config = dict(
    n_layer=15,
    d_model=192,
    n_experts=80,
    experts_per_token=4,
    d_expert=32,
    d_shared_expert=64,
    activation='reglu',
    moe_layers=[0, 1, 2, 3, 4, 5, 6, 7, 8, 9, 10, 11, 12, 13, 14],
    router_score='sigmoid',
    normalize_top_k=False,
    routed_scale=1.0,
    balance_loss=0.000194,
    balance_bias=True,
    shared_expert_gate=True,
    init_std_router=0.0135,
    lr_router=0.00058,
    vocab_size=3255,
    norm='rmsnorm',
    norm_eps=1e-05,
    tie_embeddings='early',
    optimizer='adam_variant',
    lr=0.00126,
    beta1=0.9,
    beta2=0.95,
    grad_clip=1.0,
    batch_tokens=[65536, 131072, 262144],
    seq_len=1024,
    train_tokens=633000000,
    steps=4273,
    dataset='wikipedia_en',
)
Below are experts of layer 6 (counted from 0) of a mixture-of-experts language model. Rows are named router (the router's row for the expert), gate (a neuron's input weights, with its number), up (a neuron's input weights, with its number) and show model dimensions 0-191. Each number is 128 + 24 x the weight over its row's rms, rounded and kept within 0 to 255. Numbers have three digits each.
Before each expert's rows: a language model's description of what the expert responds to; "comes after" lists some tokens at least twice as common just before its tokens as in all text. This comes from a sample of Wikipedia text that the model never trained on. Tokens count by the router's weight.

# expert 22
It responds to: Table markup and headings
comes after: " |", " R", " |\n", "|", "|---|---|---|---", ";"
router:110183133198114103125121137136130114164115144086118143117084101160092109141141117055133178161103099108120079080123157157142108141136158167138117156120135103094126101125148108092122150167133147122116117166140116122121129143127120102156113144140140132090116152139106158109178158122148120144128103151088098094111106147106108162143160116149090128161107103138101098130136148129149136111164152119119121126111158089105150117160118121152171128127135118127141162107160128132138062130117124106137127147164138151122131106176138132154145135127130125168167105093086089138100132108130112133
gate0:100140136115129121122123127156157103114144185151117155077143119142129138115114146131152140121132142114125142110134146129154124128142140123140081172116095081164112147180162088152137103130110130083117185094134123096108149139138121126134148137132117158103136125125085161105115115109151172135160131130143098084133145129165114143123151170083110158121094118114105159151125153133128163096143146130113126164102146180133141108117131151198140128069121131154125156140122147116107129135146136119126155099190134119109144098116142062165117138136136168114114111131118063101107125116151165112
up0:127128175096164163113117138139121155140130173115133098075112168142135100143158122148143123107132080123102084151157148147131130117095147120114086102113120112147125131109109195133148163080167125145132093123096148153130094078099144143116114154162119122134145085171115083172122125113116162150119101112105135097173130163116154136147128146137103119096102095183135129160130109172155078127091168100126115151187127129138102162116109127144087133099151126119165126103130144118132104115149146133151111141124143130117141168118103131104139139115141100149147144143123176120118131112127134124
gate1:133117176115097117124144141144123111141127149138126145123097148134120146133133141105108127134114134079116097131124194122133146132177087080147108114184119115102095134130133118095131170125160128160142179127103126131120131126127124112111117162098126185101092116123129139143148149156116106139146100118124140113115087165156160107136125149109089160134109139122101134106140135110171088130165129088067140134141145148131126113121093120132097106119110151154152132156153140112115093080127129134171089165131146147143136115205139167172098110155124174174127159151138106156120144105126161122
up1:117128138125122112109119140153129119142133139130145161102126120150128161118118106110111122142088079137101091093138153127149112135159121105124122118153118100104116138121168122108124136182146140155154179127083099154124123130124082158136123150085094132136125117112099120114153134171117155128130098169111124096151120175129131129136158166116084187153105138147142073117143159118151119156163115100102139150143135111111136121140153134133105118104083140134163149142127127117098118115158125150219111155116113119142138101173136137154096115120064161152178145106140100111144146089082132105
gate2:124139112145126153130102174119130126146150142144131121083143163133139165138128144118087079085133151131127115104146131171087107137147150166115186138104109141121121131085134083109167123135152141094122121115153121143137138152128126152126107161142146135110118118144131095129139134184130158161109141107106118171142109105140169161145116125153100148127118113124136145107127162133151157156134085102133106095148141124125147121102149138138169126143150086138133129118166136122155109120158115126120177118127080060150142146165091134180122101153113167122145154104092054166166101142159140135
up2:104120099118141101152136110117082107132114114109104103155168122154163136102103127169124117151136173141089071110139114142141111091130136117151113129141148111102129165108121124164127140136065124134123149095163126125065095130136112155141151149135139134119125095142121080122122128105118108156109151146119096113146090163122132112150112140167106139108160130153165132103115082107148168096164115139158098150126126114135087168089098125117114085104129141139122162108134124088146115066118142119135106142137065099135143111175140075109111131127157160108145110092106127128089154111139152122
gate3:105150126159087153115128079146174146095096189133092138166115085106135144128101102107157154173131141131103129104094101121108110144110157127143113158157093102124115106129122183123145115110105114164108096161162169113143161117130148154146162153119127118095104163081148128107138148113125141107104100143097173125153110118118124151134139134105138110129129155127103117114177118162129125120107138150152106214120127167120109137103128114093125108091099106120122173117105147109142107135132085105132120145106159139138104138140117153116129158127115094171147126097109116155149097129157131167
up3:152104099099154140107103142133121085084109122128147190126159166136112129119162138131143139129119153143117128135120140157106163082110127142118128120120169155106126167126092120122122136135113115140142118146103137134148075139154113151114132113117118105142093135173130112133111164126157130141082089121153127145138158181110143121118136080141138165131103147103086128112141087130160131165152148098125112123111085106103143138105093157132143138169109116113155144133123090124121189090136054156178095149143105164075154136111128170138142127102120130111107153082116127099160113102135116105
gate4:119135146122105132109112148102087117097130153153103121133092133159134131152124107075124175144090074148147100103167154136117128123113140157129113128060141167104156085141142152137164139163114105133138133112158118126125121135113118139182125154133150146095094145129128126132174118126114087164143119154139139100077094156134130128115130121126141136102135122107139134129115129055155124113108139136114116099082132089103124102162143103138140113136111135104177134113147140163097124140125174141111115112123150127138147145093148176085182153083169149123147062120133116107141122163111135114
up4:114126163110123117100109115072139112119145140154118096124116144107132096138118160128094161080165137160148163098155113120175113158115150143160085160141123103102129143110124167176048049118162118143147172103111155165130119162111185155157123128102113110106123167129136147152124120126107125152133083142148115142134117142159138119116125133079165155153080131133111142114146147135135077103145094146101162128139139142165168114126132148140114178129140160132088149137152144094117135110128143132120135120125156104111136138131124104122172104146119100136138099101128124130143109136136144144
gate5:161132143140115101075156127147145159153107140131131174132130086113101063142172133094105167170127119108079119139107105147133126145114139170141114147120100108114145116137117098111140174123122121065133165132143089161128127128127124108134146089144138148114106118133142109105123153109139162147140136106088112169147136106140130123116103089128134140103106144082147079115095163130134152135164114088140185069099137097139118090111058124101158152168131119118151147107111114124110147111138147128120135153130116104127141113143095108133137143130129149132113114132136158138102075126174110090
up5:123131109092117078165144162168102137145142137125172100138132119129143153138139153129042136098102147142125132128098094119129091141152140105167111127128129087113119105139120110121103112146136116140133140177137082153150151165134128094116115139092106111139130154083155121134123111134108183118132132080108142125117138106115124086112168121142127135104142140109161138163101123120134110117117118134120154161076104124141165126134170163144124137128128146084150149122129158145132092116171152154078150108138112126126118165113143090153128134119066095126166102097157109136097102199140132145
gate6:153156127154130141156125064132144117136150101129166087154117139146096152123110093099102108118078104110173127140103118097167125160129130124134148095173139081109151123125108121122128115122135089120098146131159160147117146108171135108154122160163123121167108109161128114114149130122130103092123087125109156136193127112138169117118178102134131124124088091147133090132090108093126090144131125121128134163113131133106128118124132139132118128196145131166072149125122149180132069145131113171091144131140117113118179118146139103136125167100119128130123136135104145090161129092112129138
up6:155133096137117143154118106114186120127138150107161095160098104125142135137163127092120148144123170117106135134049111115126109126104185177127138126132144111093135139119094114120070136093148099140133118134145125127120145140149112119103140125128092162115162097072092120082084131139136153151108143107125135107101154122087174172131101099114168138104136106128110107131165139157119097144122158106103142178123113090103131087122136104158111147103102159133106137153120100138136126150117151125098168165093106138105135082130107107108138139126110119129111120138121099103164145096118094093
gate7:107131120172122126118094105122119161116137119092097162111102148107090148136124188108128133113100128142101139133141170165117116105132126139121098097119139129118107104101162114144095142131097132092149119121137148121114114140148125168155107166116163108117099094127096149154099173102096150181150119097139114087169115137138123187108130157137174116144145110105078127161157116072165161127109139105117133118189121143119130118137127113166137159157126124129101164122111160153143113139101136126121131160122136112107099158129160150121152168192160160139166128132085146111150142116112137157
up7:091149142102133104097113134140086103093126145140126124143090111106129128158108137121134164131101142131124075109130094116187095089105150131133115106159125132118137152119116116138114133154107144138140141137153134121155133174107157066154083122100138079123083115125107103115171170088117157133107116103117123134127131101135123131129118142152126138116137133136113117118117093159103126140109164104130100110140136166156161109085110126120135177128124096112145141165107121150127111141076140128149153076144080184151140151129123192084177141120130113115140141119161113100106126164082081123
gate8:120107137184116126123135109139149168154133144139106157119144128122131143120128099096102113096164085129131133154118194157124162104162109119106152165142134111156075107111136130114119163132150117135127166171131101135128103110149124128158138136136120156103122139146071083114130136128139091111136140157148133131110159162085148176097103115120127113132108152190132128114151129129103130120105080103125135072136090084136132113089157142125095143119151117150135125096121094144126105164118068115131149130103106075145146197165131119128127122106116111137138124119140154108135174100172139135
up8:141128152096144141179130111151173116139125121158105117135094169101128123119121131092116113114126109198139132119114099113133132139132087122102109135176083146136124135138122146133108128173128103141143145123106134118102137143164118163148149128110156141104132153163089169128127133119107087145135124126142133143167113149102129120163130176125131153141071142153134093147122144107150111110161155113128139144131095124151124098178136145134130126145120130128130126160141108115179172154138150094106108115088135109081168147090138170077187121149135083110181124122127100095093118110166115078
gate9:146120106100102090134109124168139088144185106136150085140109122188161121088111154093161140160157158115125177118125128115133106189170163115152122140076117096114129091098154166150098111154121149104138098139130081123143113089094131086130144134126155140141111183124166156158116122167168118116140136143156100148134101101171115112146151131125140134177124145147094105127114080124130103111108159145143141158115172121093122145133147106109147165133129132140116131113137153126109142119107143096095159103125114123156093132159132119151110142151118115133141101114115156106131160126095122134
up9:113120151116109124130117136174146093124086111102153147126082153159116159114117157140145103091161129119179124127159148114141088097185147118129099130150130129115146105145131116124134085145147139112136104127147109096138074167158148153121127117174116128160183130121092176167120116125118114130174112098089083134135163139170099125117141115131084119116086151135107157132125170134117142128154127133110098135131127133128120117135138129143147067156112144148108097139140102150168132123108162135097194110162158145106142130109148132110117149159100132117160134127116151118160104085087151096
gate10:103128126161191120151118148122130120143134110145094119105109185159103135092211113109141148130120131117118154118136077113124168130113151074148155123117157091135076151111103141131175163088141114131105154149103133150111131149119135181123137132102116109144133119097125124127156130151137103131119116153148098074135065122131147123135145167137112152096133167130130112172121128147151150129161113100123113119122099178107125108118101111178114136099121167122097108171123126152123122124162130155090097113143126133092116109099134101111136133128102135130186119135077139114123137159136118110
up10:131143169105131117097112169107177110151155122129110145150126149097119059143121122124132103151081130158130129101112117140138092161137138107107119169120098103106158120142135163129141136144159128142175136114158105085095132145149140172158116108146100112142135134094113184090162130105125105122166146111142155089104123116132124158121130086123070090054150075139109154163144128147134148112145091101116137120109126122113122144139133106137136112135119163110155122145129132158155137108136110135165115107122152121109123135125115124133167130126126109158145100172130134107212105132175146140
gate11:144139122156170120111115149135137122102108118105152166083093105145113151160161142103128100115143137137082087108143148137133161134182140137118115112114118077134160135124149078119121140122109176114105131123146107118137161146144149146104129103139138158114120158172156148074151134166152103154120113115084126117096154116110150117149132122116166141167116099144100136144197132149108115136155115091112160133090111126114112102120108127168175179154130124136120120114159110132103098109159077141151102078180106143139148118141118131111122108110116138156144136087165130165114111117167119099
up11:122119101161113107118117099149126173149125118112164086123087153114152147148107086087127127129122112133126133103146093116105134171123108102136095136160096137171119121109136162110134119120170098119113141121083198181147126098081127126140118148122105149149147111123137109150072147131108154125164159143132169122105102122116102137121118120152108132105091100129148110101123116140096169163113131146143153092119112115095122151167109143097104108125143101110163136167144142105093146113127096142167137131082117115180122130129115141137090111125077146109115138127145101182134178107103122168
gate12:086107125136159106122112134092107130120093105146134094075147096132146118117140137124140105096115161118104120164099174094094122164149151116090166077103139102121148142137127172105094132156127141143132156114150146109160135129157147137142135146112155108117105167156103116140156084105128134127092121152105125145170079131129184095125132119094115086157125115156062110142096135123150114136122140095111134119113135096145108113132119171154187079146129142176129145099133120099128133112123132115121143167154133158100150130110118176129146099106117128132143130107103103143116100147101068135
up12:076128112118134118139114130145137132117117115113134091099123133130138106108088116126120130119103122133146173105163125111107169092139087120109115130103105113113153121107188121115111123095125119142128076109114110175131140181077154082108096171154109170121150070120161124161130118149107172133126119138114130158120089190099090137128124130130146144086116152147132128132143171084117141123117157151110112106125130100141135141121172112116112155102160120128134103142145156103110111149131066145113114095150104130144144187107172107111094112132103129118123085104125170145121103130107122165
gate13:119131147154119123158143121109121082118123153133122137091119087103121106130089111112116108147105113134092121085130139091133092144113122147119159113106119136132161160115146120113094121124144077122124135093155119139083128143158140148123124116090085119152125168113087155105183131125149153138134151127097089078120137149087132111139135104181109121129136083126142128114149129141126099117115124146123103138169072122155058139164099099083130130131107150101154103119161142108136109151110167130106136109122158135150156136162149070151125137179152168119133082163083098140103107130138140138
up13:131157122150106146168154101104132071117089126093119094153088122154128072121127148118149108137114127141122144126158132131124141142164128135116138099154123149155181162148164141143111112130096085137121152132127145117164151138131153113149189117147108131159192122125102136078146147109115122147141109196143158140143143112128109156171115107130108091118098120141131144128142149154143074079141129134133150147153139111162134101154129118133058155137131115095127123133120146137129130170117144092152137131109160130160103149127129103164150134148137137116088149162077117131083127138179147150
gate14:143133128098105152123109145091155160152131136148124155077082116163131124161133117109105111093087108189160138158140165130122120147114139139163147124145125168119109123117128119100159137137088138075122143154141137115124118144134123157151126101096177164118141173144140102107138130158168104116125143132157144115179146108143134112114163147153135140153109075139166080128159131143148124132159132106143162171137111127179086141169142108115155135163128118150170125094139115091174152119099116113157145142148147162126139128145122149144147124131146104157126175099120083099134126182126136098
up14:162143104105126151164126141113124099132182108150170142115066131164136120118156085120160121112131140146137119161101104128132146127133154152129114145140121127151150088122153116121134158109097104134140105140142140111136074122156138134117120136137174107104104114101165126132125107158147099061150123153123144140183137109163137126125149132134161152129095114148108099188150121149137110143116129142083160111118123072076130147139123145135161087140147109138134144107125143103142141126169100104135165116167122196100106149136131147130159136137170118151112110120114106081110129150164062117
gate15:097126130139087114118122119122133102140152110125135080116129092145067120120167138141128114141178102127100132133141093123154142131142105161157137158171134065118090151141169099110138153138154109130096128151115130150132094147119111116060124117080097134141170149131145182092154150132146127120144154169106136145162146124109123138120098123153120136151141148123135114119135169099095177127138136113149106098116103102190116092116144098152167122142100134164149121167133161068138087149129144135072138126108126111147138096117126112117137125122111140169134073120130126092138134129143121115
up15:165131140100091103128200128161146142119092098150152097156162137142097121122118146133065140152109126125090127130119124106125132090121121126141155092121151127146139094111111148121058115142158135142140120160147107118132128145080169074131110128111102129137088126152158137133089105097124108151120178133138120158122124166142108105117107150136118102123154138096121163108094128134116077127083114163169120145095170106148181120124149132093113129116144179119110115132117143134127096098171132093110157131154115147124131166123114146162099130133132103079109155137156114125099097120154147129
gate16:100167118147115167114132081157162185095137152089136149167106125109089127117110109132103154140103136128132102102113130145137137108135108143145120094125128125146178142164134165084112182133124185148116179137144131152116152132148122155110137102131152107110131171163135142128136163093130118181125116103122117135136081161156120116106162110121163112106138141146123133151118140158138118101134172130151099168173178132102155137144145129106175143138093081127083146142150138096147115112162141107158124125076157125084151149107114142146154119157138121130109138098128147118109124141160144103
up16:135123161116102082146157121146120126143146112172117119161134105161134125141121147151160103127147150182142148158163149117147135130094174105144124111149100127169088135117133155140077140133128058127142118139127118120138085116118114101134113112105115196119148104108168122138105103167145095106100176101136155136108128074122152176127082155128072121109085104148139148142118103125089107168098123144132142082132137135175092120148133145095106152121134159150117118138120108181133153113113120130135126144133131117146119104096112129085101122115124130140155174166111130121121135119173144126
gate17:125144117156125131117125157139114100130099146149130110094094100125127160159111126098117135128112095104156148149118165148158138166131085151121115180143098121135125129164124100107148155088136144090125162154135144099152085128137157148101157122164129093160164193182164147109138138121154116150080082105129085120117130111142097138139136109157144138121135119121087111140128082114153162138143147094144143161168149138132168107130090164167122131186111125137121145129151123074129108134143120152136137102105143122110129122173129130126142117125140100123102120100129059142094103158138133090
up17:156119073130101145153142142104199134097126104094111130164129137109140147166131082159111149116159123133151109153142152113095086095136129112130135163160156101117142115159139140148113161124125105137126088121115118135083119128143110132138104144110093113095076145109124098112130136126162144106147138095191107143118139121137127120095102139124157147156099142135142113134091126121154114179152121173145122128086175139127175145096093151135045158148115103114131111161119143108104132145113116146132083141095066160143154106125129139107137131125128138137174121116117108129150113097106148118
gate18:126124130127113096138150114124174121133067120113137169130110119152160100150115086065108109166079158137160127151120159117181157156131085139139119119133102108087120169113137129111175159188110140109132101126129148161147153130074151125161143136138154116166090140162127173138129146069129100140142119139104110122117133142105130119108162112129122155124110087121121141132136133161136106127148202101104137115135151077107099153150130120130153133159113147134097128149119154114154176137119148121144074105139130142131124140153132083122086103149140142127111130140107123128091109135132134158
up18:121131123125144123141130123146128135160126099120127120126162151158103145137146200131134175146121136135084129110132102132099101133117094161138182094105133113125157176132093123167135094143115142117140121088121120140121161153156077110158092113163148114149104112109130122140150140165101127142109156105158136143148113146160160163127139133150116122155128159112093087099101159108098085075153105140133136128157126117145155144122153101162139141126099058177171135118115122164116184085129138137114156136138133103099129092118125126179158122115109135107135129140143140108138123127058129103
gate19:127168131098152089140119119163122150135097126118108154124072145104096080136145127092139120154074164172161120105111160176103119131108148143134118101113114118099097122118121136115154141065143151117086146122131138094168124117123142134166113137121152154120132126094075124128104113097128103151142118147119141110163123131171105149150101137139126155124077126135106113138134101140176090161166113094145116138156120129153131144092137108135138151101114139130133156181142134172127133103149154103107137171146087156126132140093120129149124097086149125080174116133116116099166146157153166131
up19:162135098125124144109132157105112118159144107173155118114126073131093129138100100128141104147116106114061113131163111106140104098153112101145146114156118158132127080174110107145145115134101149133110145163139151134094143148141138165110100118142151103097089099136201142118133120173116145109102129098128151143154120144104127137151134188143122124164118135136108126156133104116124137130110095126117141145111089133094148122118103091151132165107094072099126105144103156132153125145122169106198097109163092123139098162152094141110115168124134144137134127123079101107123145137167109127
gate20:124145135132102141098113128139094094145126099109117168154150118115108167164101103098189139077184142091124122113164098118139145108158111139115136141082098083105139108089139145124116111112091104144119117116161070120149110108148138139137123150142132114154122163171111127153124102164119141069116116131110146138119101126145108146115151086128122138150135127085110113153151168123134150132120100145104088148101096135135130130126169128154127130110149133132135138076113089130111098153125177135119141107176182113142159139096157136115100152105087131159120101080106093156145124126147127098
up20:118119124106151129076105129120143108141121121112105144163128120143119125098120120105108102111124150114122114082076154099100135113105154155123153127147108137129133130159151148123163159151183154125089147089141134092096112133071146113195091102141168130166147125136112146126133115125138144143088089106173142075135160103119170141181109092141123076168167151151148150138121114115098127066117145122117117122107098118181119111140153130157132094150135112141133134143132151117137148137141141158127130147115123069147128139163101146081119115107112141115117141133130093087135091131157116131
gate21:124118111137116149132087135160153069159126123093117123103106137121145134130146088139146160156093132077117130134095108101137115128142147090121173107204115075106106152104147139120132116154148134121126119106145137105153163088130127132147133106090108129113124088146108130092134091147105115100130089099084082120118142122124145140170153114107102146141077135095154114135117123126101157129189139142103132108177097107114111174120094131146142170124145140154133132117131117134157121140120115115123113167131105101108182097110151127141100142158111117145146163117135126168164120166098174140
up21:123133132123139120137115070126096139137108093077110132139151115129116127128071138142117143142085210142111154112161102143119139113081087095127129121138155144147108144131107080153096192133087096144142150104162159118115122131108136124123134145078109110136155095101104127142137109144107120124138069128112127102160134129148134152119115137126156133157133143076104137134147150097114112150142144107117098150106126122101116093160171101100155122130121137112112126092107128138108092096087137125118204134168100160179100117138113159118099140142137109125140084130131150122128155125096135141
gate22:145132115196110130089102121129150105124109130125121129092108122140132162113122152144085133151054140147122079137136140135162159151085105154107132138105165123100096187157169150119130125162171148066091155122151149128106112127136138121140120140147116128161133102128150137124151135149131145109087135132118127143122131163111141180128157128157101129140108157119122143113174109152144059125176118098154174112141125125140100135183133141150146125129130155120136148102140128173146122120145085128087133174152138122121137146134099136124099152091136185089110124114126102109114119102117118134
up22:100142108145133113127091142110141089156159107132114125135127100105127126128109107120154112146146144113144083121110176129097178117125092132131131153123093091094139102185135121106122121095066171167124118137076127136094092166159120173131133104109127089159129142112118105148116134145128125097156121128150139106140153143129103119111101152129120140105127116164144108108140122138123148102188125154158139121164138118109064136144136129143103121120138068138150118134123140098078146141142137135139160139137073151137082145102154144188135056118103126168103115108149143152123143145135141147
gate23:138102133141134105136120114103137142143128102104158122115139089177144113113109113117100128122109088132091099130135152088141140122170114137159157109120079139111085128150128134109101183100152126123169132185121121117095124130160113116094135118138129179142092178139147145100158154148151096090100137127152138145118117141155133132081113152114144067158107130149140129135157144135112120113155112113120167133154123110105095108147135151129146150126181137132159115128186133156143089168131111114101115121151176133168134154144070131142141114168129100172098134101127115176107144157099124152
up23:125122112149120121138125138134144105152123135143171142127116108104127147089120103137116159147123138102092137136179139115163124162116165137148129120121087124090167186086124158113128165115132167136130105106098168161143086076118170106133139150125136117162101149126147103173123126152118125124137158140144020111117141146107133121114148165129098158132097067129110115117127106095102100154109116125136125098117101105133148104146119100142173159115144107116123125128148156130130185130115110150147145124124075098152129126124122178091121102078126134132115163142141144145141136164109145126
gate24:097141142126128118106119137114126096128091129114102144097113075162069093125128130098155196139146112091141077117165143131105114114127137112116094156099125150112109080105168107134121137128169148141144119121157121146086143132112131122137085120136152123111148116109116151187139136102138125138134065133099106089101129130126086129105113131116112121121119151130100120167104089124162111143131171161114101121103158072129143141150056134134171148132164119114147129103133142104135098154104137145123110120143145109111141131126158113139185166099129102165148091100111114137115097130147150153
up24:148150133130128150092146130140114107120111093126143146132182163167139093138104140123103136098172113109099093115144167153130109093112117116127105144147130149160116124109094141145108164143165158139150093134124088113154126120114133102137172122157138157070103134106146123131135127120135181158088124108141125118106166151136119107105126129127087139159145131114138177121101088112121143133096135129156097100087155124135136144101177119157153160101102127106089074093128121138115078109094170118147146125122121134086119135115103156044172148132137151132157098117147129132146098104137124139
gate25:106136141154114125112130167126108122130143147148122169124115093121126102145165128086087174124147115119092065123138122185126111107156140118103125154104146118101158113118145090138079127121167113154152103134119122104110148141103138111118091125157149121081136117103112169098151121098114158156164107130095111136110125134149087120149143149111096120154087167109147142143126130138168146131143148181077108112139114100157104136190113090085125117072165107105112098115130120144151100134114115133111148110157156143131103085141137138155074148110150171131145115109103124128118103097130112122
up25:130111131098146107151097121081121159122096118164131126135120178094135104076129122124156109098135130111161148134162139110143163178140078103145179117101131125143118138154092137102136101118096147113127120128163111143124126149163115181127123141095133076178165107130130138143166147116132124110135097099145103137137150117110144121113130123077123139138111136154129158125197155158107114167143098102137138138144101162153116104115121157136096075120144144134127125099145129128080149176135142114134127149084154110127158133167131144141112113144163146097116150144167171143153146134095143074
gate26:113148149142102135125130134086090108123147174110111126143121120088140081143102086085149112125097150106102146130115118151162154155117135127150087138168087123121139117147152144122115140147153132112105122137144090105143108143093079132127095121135123121127137145095142155141133116113115171129097140090142103143120126088111121108134117093134153123167152073157133092184127169139137084188151123125137140090139092137106109128099108151070148105137088105093130119133131159134121100107133105150162125133069130094145119096149105120140120162138131122130092162092117136153131154077112089153
up26:106108117126110129135117111149125127108103134114134146084115109078126098151122153138099111116168126165130102138086156109177113153144117148158088071134108120141143124108177074124157122144170127122130166114142134108184117124135108176149125124155124109164112131085151125116118128124123092116102114129074099154149128167158090177099085151134140113161148143191125134095134121121158158109142141137138130158101134124123135148099089103142158086124143110154126116106119108139126110129168116133134110096124115111145099141096067162080108142133138132122102097157158136118153109135086111110
gate27:143134121134107142156158092129102100122127149108089151152141100119114164094132109108120127120060143122105097104112135138105139145128090117120109161119085117100121124122165105123150147139159130117118129138179143137090079126110124094106165163121112142108117136105073126125155155153126113123123145137089092132179127115073124115109115100165105123142115127106135147145128168131095128116102100073155103126135123087114146152093132153072117107128097073140148112094132165147141098095162132161195137104107116082137111141142124097137124138091160144124101113126127129148131126097099158149
up27:136144121152121124122135099097117079112139162109128120158138132142121134074083077156142142142148130116123147118119099144183099145155154178148127172142147111106065163122128122142156109099122137123126132115151150146125112148131106166133116139163152085134147117163116196157156150078144092129120130121090193147163109118081147166129152131162149125147085126086115105152174160166142112135118169125141114132156079110138126126141149155139152135089129141148122129120136174108129123113134168105123151132126115092106127104122135129120112152112153129111157092130119146171106127147104121114
gate28:117143135151115136097147117149089102130131115148154135151121123149098160120116138120110158148139164082111099081099143122145134122127121117076149120141158115156101117134153111131177125158132146111130109158097144169146114102135107134128114100150132126147157113197156133121125100167143088151093142171151135145122111143138133161137142134125100112150141118146097116084155163118154173103154076121121121126141150127101138147107131144143122172115161124178129146076114116159121119076102147144081098175097129143109117083103133094113165090106163136111134114156163115173103128086117107112
up28:130118122164164123105110102086095106083156084127133174105139162111097145118145140155114116125135161118116177093126108103148093137137116149110122107195088100146160130133128118126143141118112152072129108153124089116150149130124086110114148109098137109165138131156150140100143114144122097104098140112118143125204141143138142162137163106132124135115124150133139114154126150153103150093121049070119131140151103146134159130160145141133126150128122131147168123123141095177111103167148101138123135157126109144100153142145127157129128083102135144144174123118144127082122091096133149112
gate29:153137128142099115095126132133101139109080125105166127164150100157094141156100101117123134099130095089138100102102136107142115094139160121138126092148138102178141113106084116130097160164152144144112140142175119121122110138139152124129155122145146051165146155158119127093110123166121159119138082177082120111131092146119064132132127154154140120116131116161123106148126176147162141142133181122140118118105169127155142132144138127156117134153136115102148156118146127094153082107145115094156140142144156109120131143134164132118101139118115121124134119106124106081068088143104163097
up29:115103128098119114149111158102177140120143112146139181131109109146087106129178147141130101129116140150156113127116163128089125162109123153126124179166144137057146081147136144144116119109108132125145172132109133196148153127120151157167120154144169129164130125088133094134133131133108137112121134124117128140135156137137172120138113116120159107142111140116140137114110125106139159093124129127136170109093110119108120127085119153151112128111144104129112130078130086127111130082080160100155140092175117127140095091112104100161148084131083124131122091107137145132166124181143179139
gate30:118157110138160108151082104129137081138147135111155103131158086160088144115143076150140134142163142103137136174148098131159100201122131167119122121146095146127139149159093136126095160155125118134077147145153104105141137155102092091093143109109127112163137141128092124140162149116137130128147152089091110144134067143142102117128163110129143143111138124114057112130122155139130131139144118105105130102095113095123154106147134209149143130136109140083130137141178120139134166126124115137100119075141160090152150094143111133149125134129151144122130104130122140142093107135132134120
up30:130112111114127160115147127108107163132101119120128134141095156166135136149123098101117108111126146142095143134122164144110158117104124128118106129179167095117134151137139134139085093133137119139123200165128150122142123103141185161125088172124154099169110139159132141130117150140097098112117144148068089126124157066094143086176132141132156116140123140106120136163160152112097147144108113096088115098145104116118081124131156086167114147102114153107119116168102125112128124151120131132163149102079118107126120156147114120133111122135105118132098136157149152144151174097084101084
gate31:117140112126083105103124154119156123170149136095160085141124116164093149117156106147133180157107112078099114126138124124140105077128169151168155131170106153125136133154141130136112094103090116175134083137106097109134119154112121121115128155111128117111127181144126126126123133128130097156168129111116103163125153128146097161084130116135093124097154129165115144158095127133149118153074137138106124100122125108120128146145138103171166180120146076095149138111109125122160093134099134096125160131161137142081092119148136128119125135126125071174159128105131121144107110159144084100
up31:136133160155145139117151108114125122090103141132113124153143140121134118134121131184119099100122129141191078122128161134120120128139099127116102121108146147120153144091107108127102115121177108108110106114148131141130142131103123125114133124079081108141172093119087157164134128102103131144106085126121180149110138108122120054138120174152166119100152145139139106133137118134094168147144147141103124136108132127105105121125144158097077176083087161155110107117111123100135112151093144166140078151103107099111110138082134130120129113132113166063126135141130131094167097101160147149